From a checkpoint of a small mixture-of-experts model trained on Wikipedia: 128 experts in each of 11 layers.
Below are experts of layer 3 (counted from 0) of a mixture-of-experts language model. Rows are named router (the router's row for the expert), down (a neuron's output weights, with its number) and show model dimensions 0-255. Each number is 128 + 24 x the weight over its row's rms, rounded and kept within 0 to 255. Numbers have three digits each.
After each expert's rows: "comes before" lists some tokens at least twice as common just after its tokens as in all text. This comes from a sample of Wikipedia text that the model never trained on. Tokens count by the router's weight.

# expert 51
router:126151136113150119148126105148153097093147170111161113099115146169133148121082126133169148103121136118121146115131091131122097118169111159123107117120137134062177122114115106133152115126155120121112101111109092136092169108116141135162064130105170125135150153099150120152140195159111097138148112124092154177149141119142178105147123078126181134134126131135156143104130134139111156117154144124133096098140151163088156187144101109142156100136101116122128143164132130162125103095122173147093127129132165124132138091128141140172165129104143171122180156125163138093118125148111146161165161143135121117140147160150129089153133136166160140132136145133155074133130159090114101130111113142167116110167125108098126089114173128136136124140136098126118115123115141151113159140126162
down0:152119147163148159124174089183145135162150111124109140142127117166098092115127078162134120094192102114136134093169176115116137112134107112197141123145152103126118119125124127161128139150151165139140103140095170158153150123111124097155091100128118125115127104089116123099097131095142096130179108160136106162089115144111150120100111146093166158069109106139139137162119129148145127114134137138106139129126122111121120160131172126140134137153159116118135066161133103109132122155138124153108129136131126119118142125121119141137129131114136130155150153144153117118131144111094136154102157118150097068161134107142143152101166100120159126115141124106124105150103131095152107172147113181120093118047132142143176162133135155083138146072149141157097139130148126114114138106105133
comes before: " of", ",", " to", ".", " was", " and"

# expert 47
router:141113153169130106102125152122125115161105116134133160114149125072129108149157121098102137128141152102163131122167165141112100128100137160096138134166109179148169157133141103114102148116109137103122157146182118138126139137172137127115147113121096141106124155097119080136105095126145132118129118153113081129121096113109090137090150138117129143161106139059122121087130123108154093157113154100122155120170125126131116077154118122125122149136125082093140113132133133132123109095076135109166124128109094079112123122087123137070137126103090091178126111127122086133090160127140166138139143122114177119126137101152126150154126123114126127106152135104170155129114082170153130106147116137115154111175144115129134173129104105123134109160175109117129101195128145102105180142138107
down0:134117071144105121181122128119134157124157151095128061152124073157160137165140086161111139094100136126099110157144121134144097155155122137135162112154123102105104148089130169107131155121132132183124127132142103073121140131159137130133101059119138117149124069155104124167090163145136138110114143107096126147157136106113145167147143141103174113125144127114106132162102113149123138137121152144138195129124116097103154140128131166153131125120121102143120118149133092169121108145145139146132098158143129138124110135104108118155146083126119166088130137124111125127195104142144102107138150127099116138106109108130148122161165137117115135125164110130099148147109108090137141094118124123133094117096138143145118123202129116162130112119098125156119159066105070121148098120150139
comes before: " the", "==\n", " a", ":", " be", " known"

# expert 30
router:105159118137135117148127149173132101158132115065153136146109145138125146098086108154181151109130104129137121094142163120150107123145090119133084128142128075117103078145102090113117115125129073152126089123106142144144152119140082168145105109134154106102121122173115110117124153151129139158105107144132117130149123125117171117161154130144161117108143157142148140146132159125146147082118145133134153128133107174141132168142127141154172098150102114095097133187112133104136150121146133136131108088089157126116152128110142096154142163109136130127082119118167113122158110125120092118122152135163098119148132159141162118114149162167130124125113161111104080132106139080086136119102078166132131112067158112120139120121140121098108165113107097186147120141131152183137129127145182
down0:138096138151170121106126125066126138129071144152093125158153072128139081079147167147134095136148128080156131121152118141113171136110138169121094096136130109156176145168105115110104113130134156136139109087182117155143156122147147123131171165110083152087104145139097143183150154125152121093128100127143158147159128098102139150142151141119138140130090093114130144116123147094139116126127115149102145123130130131124146072114154117134106141143137105128168096095094129117115135159135108104147122134115098140173156150111103190121133168136120148130126185134099135140139109123120115159156098155110137100086127120128131132127085135151147130187118135109112142111108161137123103130147166133154132137149113101180117132125095094128136118139191100144094128115133091105116124096116141
comes before: " of", ",", " and", ".", " in", ".\n\n"

# expert 25
router:136131133144126166114131138153146105144133113093136171122135159144075133150110173081106138142142114134089088146101141139101179137125157142150137112144100138104128123123143120128164119119123084129095159103160137133105107095125172120132139137093136140130175101156129128111102110122134096164118140117081139112147077137113098117137144096114134136157122110113123120131160115119153126121140115121137107126153158149121079126140111135131124175127093102093130134137135115179094126123139134099153140122177149161097122117133136134113118125131108109149133123132153127129132144082151102123099189123134124122189067162115104086171118132143134122124114086116100154098159097139101123130129163171155153137137130167111079160056099160136086144175116130086137126158135134116078172162154088
down0:099172143124170145096152076086143115147146130097146123129148101150162132111126100127135097122151146142166143093133094147134105118102080134134147106168097124106131137110119179113136151146149111099167117130110165122114110102171098142098083102157150129104150119153152142126112114154132141100139137112178120107109189159131172153093107102143141087109094125130136150159121113091123135123112156107115161111135083154124082197136169145101142093145161114124117102110149116129129142139118114116126122127081115132077152102128121123161135135104119106140149163133124150122143125131145135111143097160127195138148135105149142104114126115167128141104114155100117111125123141103118177122124126102146160101114162109104161163109125097134111106150142136209133084146117118160146162123125094
comes before: "-", " ", "\n", "=", " Green", " Label"

# expert 76
router:122138156094107109103135107177136103132133108090133165156149144151103108090145127170118153162151107095109087117133145114120128152146123113118126093137144105131121107143104110134115099106145148110127106137162110131182143133118103130164121125174140141126155175155091114131135129127124113106136108137153110107117080104090154112143144164151175127099102113137120159160158132089144117135111154086074158153155118141102101134147130122119170103204104140085120115169119088116113129136178127141104123135103167083122138177108134140106128155109122121136118099103103092102104129137134106132118130127117128117108114145124172114075160133109128130093139115138102108129115085116124146115156091154170141140094116082102167170145144106104119159106147113177123145162121175162156155128120167
down0:088138145150164126110142131150118160157123115106096133131076119108110184117083139149146139140149119103111149146140142115132109118131153161191146096156138166154150133172127106137148115107090100135109138160145143126119079094147130121152132069093107124125129113104149078114140154113147098144085135111108132158124168143166127126114179095087157129102146128101160101074070100124093134124152137122185095140129166116102168121141105088142131121138137089159115105157174134101118156109090154123157080135109104132148168116153145137123106125126107149122139145157167148117113105134135127180132126108157118144114174116144148120162106128164153158133103163154147106145104137114114098139096139175138100126110119104181133089133136110136106136126149124140140139125133121146130110133146163
comes before: " of", ",", " and", ".", " in", " to"

# expert 119
router:131108123151102133087104144109106132093074062120100139121158154128115183149099095160143106144139098135103110144125142157114132171121154125120120114110163167110106097126156198123150097148113099140096127113110114141124143141112131127180157109148166186123146137133087125086116148153115080146122139177136098134130106121105127140152103168140145138147117121111124164119132143092133168149139123093103116106127128137142123131105134104159100115138116160154140128081125162114135130153154140107112135123108181124115120145156167152108130133131137131174128077126142131111099142153140077102137158171139171112157103143113125087137157148114097088102136115153105147130110097160090133180133092138127138124127117126126099129132093155107087124120119136079137108161133121139135200153119140
down0:136135091106133162098132105142112149166160147152133107131085075102140146111076120135119140133160158132135128119172117127123199142142113114148141125153118115153120126140070133137137122150150098159122109156164125129133150124165161132139146089112125111123152125162141105123114132120081160112116120139127159168165136107132142180110120099123158133117162158153115144138114136169131146084174155143107137178103158134135103136108103116111159102155130099146136132141165095134146148128161168154132141139169129102121172126141092155099113131099133115127082098106164118113149078132118142122123095116099129150095119114108162160142151109098157163146129113088097114135077179105146109109097125143176121136106154164142190166109124137099139131096144128141143166084133094142136131117154125
comes before: "201", "200", "202", "1", "199", "2"

# expert 6
router:143132153139170151132116138099115137126164145167125107130123131098144134116137160045140143154091147130146192139119101124140114131110130142089141092123150147127106131117118082109123145151141158131153105094146140124085153123125143130106137184129109125104098114092129123145170099174114115128120123134111132174116111115141156108138117088151112169186092109146120118138162077093141151166126152165121079096140137148132140081177103157125157115123153098135154146124114103184090100117132130148100091127143150159105096097131140098177158192168140109145149117165125136114112164171130123138159133120136129145126081155095131113113112113147142118125118123086182141122142128132123138126112135122109125147163132115105100124091157112166131132118149101164097121134130128121104081113115141
down0:127161095172084124117101150138102120095136138125121168148118120167153200159100084151118126101135121139143088161126140134149129122130106149114130158083116131118115110124170197163153092082137131129128141136184112106125127137104134090138116086131154160131148097120154117122144150086146105131142131130130107057160117168102141128136181148107134109118170161156142130144139141087140131138090104131133169130129135160137136109137104121076114112170123125090112123094091121121143124135124120129107121177129129150097117114137160143113124114167112196105138150088093160107124067159136125151122142162116140120115139116124082132117124134094099138122159137151118096112152133138099131099105171146130126119110149109171096112154137087161138110133105120114166119157103125142119140160131116
comes before: " the", " a", " his", " her", " an", " their"

# expert 2
router:190070134146093078150119155123134116100125136164139146117147152125144172131128103104155105122113098098152127101163116120094135150100090082135145111129142108108117128093158130130102123184139129126058144143105133153143125164117111125112204162180105120160125135141117135123127114193170158135132118115117128147122151086121145108112105126106131134121124153173135102115124149102159173121146108117116088124152126136152126124110093116121133109143143118133131153103118141122151119122106133137116111116115174115107074121113142140144115076109098122119139127069144107103116124098120136126135171112136176146154165128076151136171148131121156109142160137133136141135121121148098093161134118091080156127173139100103129147167119148111110144135172091094112126123097130154109165114137089
down0:116167087151138127114062138140105179112083143155123145117155121118152106111147161132109132118134085107146137121145151145124146104135094153091144146129127166105124183143130160131121176139154145144146071107141103133105139097116142156112100094137120153105149137120128098127103144147117173162123145164182114138123184180134106115149154120133132178132131108120116100133152137114106106078156160158099129104129141114161156181116139152133109091100095144137125146144139158131155100157131135163118094139184125126126153123144146124120152171155136117101098175130141109134147159147146115141126112128089150158152140123146115099123079152132119154120122140148107111108121132176135168131117115154129093107131155109105155124104082149084138108130173072129114138187105097121128129127134120
comes before: " ", "|", "0", "1", "===", "2"

# expert 53
router:130114098164151133142117132109133107120116110131112115118088110111122121144134124083166133091135131119147144120144106173089146162149130112142094109083098119100106148140119128122100140120093101129105112124172117121131101163120123119142132155120091177123132101126084129109126128145152116161109164141145149143102168155119140128139090139093110141147135129122156108127138133140151126157102112120142114127125121082163147174168152159157083089134107123130122090126098144110115090137099106096095136078179153132144142139147166077113149085157130120150137158152142132123152153120094117130116147132163130125187152100114115169136144153121174115124130130154133145089105145125092112167141113123110125123190117143126114129148130152070074174114097129089093130144123150105058181150158122
down0:126150152081122100102137145156115100132089129128108164176147140134117141095095156157129124080138119165136150116155135093167132105152100180111132095082087113136121147131178148131128122152126160109115129127119133161162122146147122139112082138157125121148107114185128133117167136121133149158123101147133132141100088126087125103116129137127147059134120164132135156111099178086135085106141147147079126126112127101119134155095143082117155151129126123118132129121118113150138142127128140158146105186133134145060096144137119111156085126100162108119146118123141138109114133112117103104092129115144124074137135145109145104152116157163120142146096145127140156073118109106129166141169123112118174096089110139088148123123132147190152145180146102119152105165104153132131114155136143
comes before: " ", "2", "1", "aged", " MPC", "6"

# expert 29
router:153130124139086111094083165093102102117109143118122138119124169045131133106118096095152152149161123081136136139121147137141126116088132087116105142104158133136115114141149087161102114156113119146154130149166131150104157129116134150128121159179142152187139134170119122108132091164116143144102126139122135130142147077167116132156127165142137107149090099134110169117130123116096172157141106114121122121187135135123123135176148121146157120145133134102121134161101140140132124145157155107093103124109136129130118168122125132099160171133128094131100093130115127144151169144098080086120087125135169124157103114106118139097105197164129143142136129075110156072128151135136150122116099137188146144161139106133122130133112096136097160142117138161114144140144093120104124133096149
down0:134139151118150143151115105092133124098155168170118126113111104134108120148096107130099100131156138134126149102129125123115174125110117132116128111161127117119135106103084081089146115142132131164115124170105125134093110148136120107123106168128135106118084111146124180109146146112121165170114138131064115128127162148114127133108148151129173101175148133147136168101115121153117154118177164139142080131114130116128084158109173149147153112117134107138154151120136129167131107143113105126093132105121134124138128096210125165161117131109131143131174118120123139101168188111104066104121145096121126145154144108148139126086144123123137074121156151146102096132118133117123135146150101141133118125150126142154128090167151175124145113073094126098129168120124160129093136082192105
comes before: " the", " a", " he", " his", " it", " they"

# expert 45
router:126084156179133138112155134129119117107072111144134164140163184105127122179117088114145115153129113104153116139150178165137145141127109093125108159129130134162123118128162134115112177143144105136091141106105118098149125148103101110116144150128090116138135144134134152134119123150154126114136106123118107146111151084062109120129152136124122093150130155134168137077156138128159143129114103106151095132124145113151133123131112110137131147143137098137126145108120133143111142103110141101140142147133164064119096114146128145132154111119115117160134152103164126095115127097167141089142149114149147078168127120146207090132143138097154110158165112164140152121139120187105141139161155174077142126168164079114126131109113162143117113112141133051146121152154132124134167109128093
down0:128156127162129098108162117117124088138125160104126126147108151155165120159155091152097121124143117157142135149140153113133160148135094106120159106107174064131100106120152144129200080116111110122140143130141147131137122140117180128125158121130159116114104117126129101139164091129128117121127153139153093152130115090145160150138131140124123121122168138102120110139117125113140112142154105129138102175153121110082123108154117124111131115085146148115159151111115107122153107113110191120191154118158140150061134115109103185106115119124127102118130142082089161160139105141138160119103117131149154148121138107124128164110088088124117107110126101101174145141127129117137116119107102116095137118072162144141139169143153108107100187073126185132101133138108151094136124080108108
comes before: " ", " |", "0", " —", " —;", "1"

# expert 13
router:136134160119186132103132116145141116113163166123147098138102068159110155075151130126171155100123126042145159098117121142075156116138118109112138085124146132099136118111101118135091156128151155114134096133129112135137145135123147102162104111098097133086106080113126150124150134184110139085150121114109166183126117109161162114144108100114164136125096084112113075130149129127093121147121107121122101119110137133167152134142149108124163097131143121118130120147129122133119057133134101101125099130154143142151116100114126145155156123133130136120144093170116134118148112125108141133172148114128107184124121148114128128109103097144167127122111137110204098116115140109122109168121109115126103136119122098095116135132167115129112160114142123169060144140110141117108107130119177
down0:166133108140129092087173093105142147126119134110109134118107140104145120146126143115124103098107127121145112140119165123130079128163151124093132118129113126131130128085112149135109123132109111107169118128090180166146097142100173140150137071080162141123150137119133118146135125092163151146123123136122078139100132144139101111168113175144124089144147111153163141121102106094131117107102119121115099102108098154107097194129109106105120156125080136087109123136118142148140121107111160156125078126116149113144141143123141154175146131123114146155136113167129152110131143128116104144123121109124115134177158175127133156120110124116188112131139075122162114149153134092131125117090138119103122162051066125189174126124119151126128124168143170093142136109162143159096127146146127
comes before: " to", " in", " the", " on", " a", " with"

# expert 112
router:169074155098132126110105143099066121115104164125119123167098146106138131157136113098165113128115128098122109128144139126101164124083081103093126123134129142119089089123164127116072147145132117146121126104128151122131138161090121109114139158093096157166140130150121117192109136124113125113133134110107118115131162073106111108133143109143116112131118104171180141130138111105115123143115112103136130141113150107104159122142107095141176095118147116134136085112099116117133114119127143087107165159157155123091082080141121147091175110127101134150159136116140118091160120117133174119176123108112179122131168087104176123097122146124147127117130098149147132107146121125128122162120179120091149143165198093120123114140111111165132119127163164096119150151103133128123116089113111
down0:135099150133148153091167141149120103152105133112117101086150114122128127108153059119155140137147140105162139108138138151084137122142146150156113140087136071160160161101088143170126142108115073119124124130146116106152136100127149140115177090139145119118131103118110123094115153120138124162159115165151164119129129120130141123130095125159155124121130186118178162133134139148104111094102136095103121140117149174121119135127106114144132111153115144147124148086109145139124120122146147117143134153105108119118118096140110153145132165154120118140112179107105072138115132094161085109115136152117109093130125172160184175109143188147117154130124177148115144073126126158161101142159109162170088076114100160116131168098104142133113113155113110134101112122154141106109135143099147
comes before: " ", " the", " a", " his", " MF", " club"

# expert 114
router:110090132155153136100117083128139103129117107144121176135124131126097160165157154086118128129148151129131162114083150129105156170115144180127121150106066151109137133126154188134100120129118075145115127117137109150155093141122155130144121118126083116093138118110098110146170098134109149157132159130127111125109114148101100137098151132118123113175121145090105086114145090122121112147137159130156062128112124102122125133168113173161112142146100079098141114114107139174073139153136095122115111129193155137130104119140129129100112138158124133168167132125105148155128161103169085117125142126119133115166127132111127142107134128105128124130124116114126193078144108176135123108144104153102173134131113173120114129092132133127100124160143119104101124160123128085136182127164135
down0:151112135137066113112125143129101147126129154148162126157163110093170162110136085123085173109087117130143122110116137117104108112105123122145117142129140101130087156145097141034127128182131147130155134119125120138146122114128122084141169123102159130152136092099098151094132092102140106083126110147074153129111078170142165161108106143157120147096124091139154125136113102122086117100150091135161158164124123077188163128141141097158138146137111109160164143123142186142141100165129105158154132149154135141109145132110157117114098146177145133126128094146159147130096107122134141138100128105132126141123126115128130111130122143137121132163120136122124131123110145092125122114098148074106110111119145100150128188161133102083142136121132137134132133142132146150114169123186123
comes before: "′", "°", ".", " ", ",", "6"

# expert 32
router:134142132135147096166147148118098114092082169148090157118086161122137180213171109128091155091137156150125131114099146100086164157107148137173108142094103128103154135187130155119171136120132145172124151140141161095148135129153146127111107095128096123099140113135146114144175125129143128183119122094130107123124144146114124124133137154121150138123131152125131134130141131116153091143087093143185116110110115142143139076173128148128138130107133043144117134146153177130095111121135107141120174116122129153138118140129120080147157114137135140112131158109113146159101111114141138165126086119127139107145127154113175126149133102128094130120134125125119148112115106173102136086136105170141139116109103146174128146151147135156089101132090099116129121107129088132090137103134111
down0:080084092176080108142156139102147134145117099081121146150113139142100153116158123134133152124099110069128155161150169152178155121142121090123119084100109133118150099115099109124144109125140083114155108118131158141129127131157126112124147146067123152081161141137118150173170132135110161117149143084159146091144132106122156140155130098142155130161126151104162119143132156100162146106158121103121128125127144144131140137107101127121125086155111111142134112121123112128150114100088173123130106139164141128145115140090154071151155079147120104103154130125148153124156171144114155132175168116119116092182144118126109100133118149093094110170157137125133125070137149099128118098139165155136138159169123110103123100128156103134164147110135119143114117145097119126090159111103145
comes before: " |", "–", ")", " |\n", "°N", "\n"

# expert 55
router:095142152132161148102128083144124132119131155091155141123135096149124159140078080166125128114130120087093114083139132113138103115133111143148109149168112142141157135137097119127126132139098116145086124145138131144169119116143078121183098101126133139085104142098138128137144175096108090124124136125106113196087119096118129108159103170117134158097123098121144108113090085144121111124163163109133125116121105101112135192132140115124143126119133100149138109168161115152105134096120104128153112135081105127139137143127136106115143121073171168107183155131142130132137086105128110136150103151084114121127144133120156098148168114127135118114122143127146100189109125091157113145127112175159153107118125115139154114140143100135151122149101147155155097136124176162166127124138203
down0:185107148154132109093146144116109169133170117145106148126126122145177144126118132152111143132131141142135140121129097161156131123167170146111112164101147103136159139141163135146128087131160106084131163136115099111122119135116142106116151096141128151114136128091117121137162140149163074155132117120111107107098136102172099101153099097145144100138136126151092094105134131121142103144074165090111091108144108158138148159153080084094127150154141126141103119127171126156116093132141182123131104149118163097151134098141139093124113114112115136115157103154110176162101095085117130099125144064088121107178139100145132136110154127129141137100125101138127122117111078131133144146103128162153095141083108129155155160125132146119137072175123111122094188120101133140129113125091116
comes before: " of", " in", ",", " for", " to", " was"

# expert 0
router:136083148175121069132122140126132107131121115195122152118170150123141161132169114100096126154141123117168152115161166135110098173101131124099168120184134125099140131104154143130135107137126122137079157126161123147114112145172147128121181165122111155131138115137134112087129092179171155157131101150134118112104131126135127137139112154087130155139094148122123141088118125081138115139106141106117111136178124122143103081142122159130097089108136076114161130125103150136136137125099129111151132103113138121082111113098127120119122140109083084142119130131094133109088151140154104121122108125150178142141162120127112129147104134117161125128137136138119171086134085187085108137144114110112142155175155104121129184114096087129101140162158102114142141162116109132134164132146091
down0:139125121125118088121076145140144127098144120152103154093097102158134138129118108154094091116124112097155131131133082105165142139120109097111111128137148165142138114109143141144119141114130120111168100121080109121147148089121093117108161104157115171116150082100125135131138088159124165121106135111139125159133099149132101135129142090151141082149147125119149135107114120116146123106102148152126093124139149156141161174083148169151118124171120111140148143112120108149154161144076110185129097127160077068142108122110143128115156135098128132131143132089104130073131090141122147124143161143121074101185132149112152135139146088110115131154130137130126120151112124159119187100123138163143119154114062112095134146123126097140118157094159070110107140126160095121139130157179115
comes before: "==", "===", "|", "-", "The", "In"

# expert 84
router:108122159140115109171146157084121119122072128133120113108084142114089142141122144109173089125128118091174161121158139158124142129142103082127096129130098144105130144119168115126103120135136103134079120128134135159138124114161153116146169167102105147190141140118113184114142143157122107167125129120113173126127145161152160113131109144112107147153118125133105125179146111126113157152154083119143121113143122124144138182154136122139102108121138071121140111119189150106128107108139141089166105117170138133126116170124156107158154079138142124165168074146142159129155122115083109123156127133127114117138128138089062131123120136157112120118128149126129111129115104084094154141119118145124140153162116147138104076119133133120097152097092110106099166140114130150056138117098140
down0:128103130116132136114129122198072125148124103092114127104142108142141161164149184140143152120126135162088128124161121145114098151101122125104169166170154132090161142126106203122138121133107141132136130128108147100114131123138149135135099108141118095170128087146134108163134169125149106117158148111148144133089087150102132104145131167125125133177124146168150165121080122135125103132109116085113121169128169085131110146156112119122149151163111133157132117107121140138133112081117153098128202110105152065137129118129137122126095154150108132128105119117155142121114142106109104112087149130134127149155101152132123100130114177173108127151151142123120138118103107132090156175132114091113130055133167119129130121126121087129117147180101126103132121141120123107171110161129098
comes before: " the", "-", "==", "===", "The", "In"

# expert 18
router:128147110116130136098113093143094138115121128116145124144132097171102131137127136133120122158138150154110092131109171097135173166136116132151144118080120141107117148110115121118111112126138135200147098110099121131131148138106110126199069134088145120090140153093148119135133080072076127145101137140166117108159111127088103100171118111165177121129122140145182097097093119140169161124148123142135138112148128140091127155095115101122107096146082101100084104171122120110087146098134133112128145151105125164117103144140129145140143132136095180147170172145117125128129125139136133160101157144111127098157134149051134083123138139112123107144121112140111110155182134157110113118150135166144150122140140122096128113161169162101134079117111135147134133143127117135129139124105151
down0:147106125124156127129153183146145092147124129108112138122133136128116190121137143114106124122116121136116141144114150113158109144123165104148151122187131093119147117150095103140133137129153132094114148148143159107136072139157131127116128101091115155106106075129192138137185150136115115154124136125080121125100114140109136128090105101123103138137118135130141146107137124146129120130150108151166087146149169135129171109127106154121147142149151092120137140156110133146119074147112055137094165069077119125156088121105063126108121123099115110109129130129115130123135138092182152162145115133135127089130122111213159096142115132125111160097120114088110109118101129098151145107098140161155144140116074134115134140113120100169150113110165144124156152112140101147121121132175157
comes before: ",", ".", " in", " and", ".\n\n", " of"

# expert 61
router:125152132144095141118152151114128132154111106130148142151131144105140106100071146086140106107084147126105113150121136189168125114145166168113106121142168167189105141122172102121192147101133134079146120138139171133113128122136120154136142149100081161176129093120148105117127099141116117182089142131130095127135131132144125163110119194120081152163106144104121147103138145127155137092157106121168120120106119121130092116139103129121131152161121110115115151120112099118102126125110116104127071111087130097111133119138097126130099181116111086098067131099145143137112113142119141138085119115158115119123121152147120119129120086114128093166160136095130133185151129094104127107139121111149122125141165106150126122112143121175106113138097114109169147079113120177135148104136138
down0:129137146109158145151118123124099089141120169126129127146102115151176098155153130152147133104103126131180109106162165145099121152171140141137124148137153097120111095131128096129149134182132125122164112121169124120125158170083120150098146153111110142126116129120095126113112087139106119153148146107139147141149143132148113140197130160097133145092115149131141157160088166128126145147145150130089158086165147126123151112133092106131171156122114096101121107121079129131097127112130109170129133166141170095122117123158143173112148084108136130117190174132130099089121137107119115081128130109184147156083140120149142148110142120177140177092124127120127125108131166138164141148108136125076141125145087117128158134126108124125154161103133114119098134147114200102102161148125119
comes before: " ", " the", " •", " population", " a", " UTC"

# expert 116
router:125148128134156090147099131172120140102109115141128128114193176123134146116116115164126138097113152134154108140142161144106125206155112123135108125116137112106130153125118172143142113141116129148121108141117139143145167152109095139167119086170107135098150111148123121125150109157139153134090110140167135079130154052120147142143157172135151145109114173142128153079156153105163132084115113098132117127138123102141129093145140124151109095174135120100108130179103169122158129140157125125126138088111128096107089139133138107137130129122130113123107161127144088156100130151124073114090140102164158111144174163129161127147133127120146110145157121106093147102120123170140132113172087125173143123090118095134165136144166113123102118109148110157107092137125131156168185105141137
down0:157131070148102168116135132138123113117137100129155171135102144157153140118130131161101121133140117120132081149110117111118123123159086128122145088120128128096105129086157076138081129083139163098105156157114122141174161150161157114167165130106143136151134129122156088127101131133133149091142079166131096144152147123150126104105143146110138124116179126134159109143103157154094138123146166119112130167147197146144130155115107118124126096119094113147123136117133080110114174110092139130135119108133100081133133151125150164103132121112155134149166151067111168152139091116132126142162119131115112132119127105140136155094151122107137132146134169150182127136132145127115122133098158152115124172112144093117135128151114118089126119168162175105171163156071126146134085109128167
comes before: " |", "0", "5", "8", "6", "4"

# expert 62
router:110115142128168122172123150106122089102055167144120145118114151145125172158157127122096148110111154107083144145100122126157165176149133117149096140077113134104158148164130175117123087099134128144162127116125137071091142129131132149170088116128133132146178158152134149117167126151123142150143139122135152131111127124116113151177141129136138111120146150154125127098165129159148107132101124138136118115065130151150157119132092122150144146166124104142126143183118135127123091098194112159116162155179127101123159153136134145166122145151131142126108151118132116144106113088136107140087111118090108118195076151130158090113137153098099106134139170151098134108097142152093165122163120158145116132117105138142118127138168135145127142140087092140144134099147121121142140111129152
down0:147101141145123114136141152159106091144119138097110145144107095115109111101098128113092096125103118142071103111131117079117123136128147140153111093146104117199181062172139110159178143135137128076152157109151109120101097137167123113140140123150151153152135100111146113100102120144123121133126084131117147133152087142117108136101110106097101114098088063150158140119115103102119102114113150118122108144122101103111149126103144106124131143130142111139120119111114114126136118105113100137125144173142161082125142162169077092096093083136060162105146107093123165090090123098114140154084118123142110133136131118176149125123161096153117124146120165154122113155118122120128141144137140093132118146125104097171162142107135120136166121147109083104145152150122159131140106153119117
comes before: " |", "%", ".", ",", " |\n", ")"

# expert 124
router:127129146106139123140146111116112104131121135087144112138128129124136101133102148119109128128146157077111112155104119145127143147166155112151173134136152101102104107121145124101140162113193115142127108162154093122119080145134160139159149122155121156116111105108146156137152143159113141119112123139141134167120121129155130142123111117152106198125109118095092117068139117176088129140086098103119109118098133149117125127165140067101138197122131135152090142183119130142138134138158065125142136095155150142126135108153052111153135136126140144121088093138145154153135117140144144113120123105100105132119097163157114132091168169123103170136116132129142164163139116099130083164104164166150109126093141086119154130129103104154132136151158133187091131130106131130128146128115174
down0:103138120138178098132123146133167148111113090163115106119105140147153107087136132094145118117143117114134124141130098141086115139122170095106094139151132143134184117125112152115116150118147127104126135137111070150140133156131165125122128126096089116125091055161135139108194153101127130142149146111110139151144109132132134136153137123183117116151125088132115090108135147139124126142066121119136104111098131087127152143116125077089168155119127124098109147066105133133107110103063090136119128092144143091113125102115123185152125142089110123150120074147103166134140134147147153133141104109131159155140096157136114109142128100138158143127131095124186133150149144122102157078141094106108084150105150151124101137117137122186126117121119099124139164141103124145094119149093141
comes before: " the", " to", " that", " with", " in", " by"

# expert 100
router:096134130123159163102143094131110080145139135091133121126140120112109134160112094158149131108170135110102097091097102084147112123136116173106099136138105116106136131153115129091127102155099120148096110128127172103145144110134078110161107105138109113046121164138156099163123164090093149120137111122118123167100138108110120151137111113127144124102141148138138134139103073131135137099165159145149111132139108116076105138138137128074139086123119096138141090137133079150122123108159147152124110158105110114155104105112136153105141128099163167083181185152155142122128099087112132147103156149139108111124162137146154106124145113116136133118133127128140093170131124094152136155141141169138163096142095151122121159135130112135103134149091115172151118134113159169161123113147192
down0:124145116102153092138112167101118176145128129128096179154100128142098138114125121141092168175131134110116138145114138107086115114141145116156156129087159153141165095145101114151133095153134103113155147116124158112122110152131163122144123139124108145121148129122141132096174085086208081167111148135125113152159118116120128104137130119127139125121133112103150116046131092138133122152120100098100132093144128114100161141113164119102107129150133163114104171149131166078097161114107103134122126118152142106113132143171083124111115116104123124121091087121096091140156133118113139161122103093127090184121110120159136155130111109112135155118093098152130115129154152125144152136135139131120119163102114097152118107138141130129155074130161124136084145153189120077101112174133151
comes before: " of", " in", ",", " and", " for", "."

# expert 41
router:149159159117129106132173153142116137125124163131168100121113129135132131108149133111163119105149113058115117116103153156150174098150159137080156119148157123108180156097136109124138146106147106080159151125094121127104123148133137140162100108091145107121114137113148128104130122149126128136146135111111091138151176138128096146140111124197143112117089105127113108107120174121129125151107118118128152096110128157128135148146089045144140090119115070101100135147096120127157110144090122133144156114103123115106136111111147117149131151144080144163145150100125138128185154134108123164136140150140167143159135125158111139153165092127145159136127130111157129111135171104125086108120146159190078092126155091116132115140130134139143064106148092150123130142161124142099128104092148
down0:097130145127145152164123113133148144108107118154144120124128089113146145118122093092121142166139131143145105100175093152119120116119090101100108121127118169111115163112149158103089128128155113132127155151142063169123109145156121157147154141123092160151127076101183125143097117147096085150118129128148177118074101188167137196074106135100124121168113137128107099161142128113097137128100168116118104129121138155183124104149114098111106127082139136153169104103150091146132106110152112121128146090092127122099150106121138182139145102129100122145163099118113124119153116150137132130118111149125175132111106080089129131142142129127112145152116128096169152134116107118108134077172166117138122117119125152131110139142112112153169127150096141135121117127145088112158155108154117
comes before: " to", " that", " the", " a", " by", " in"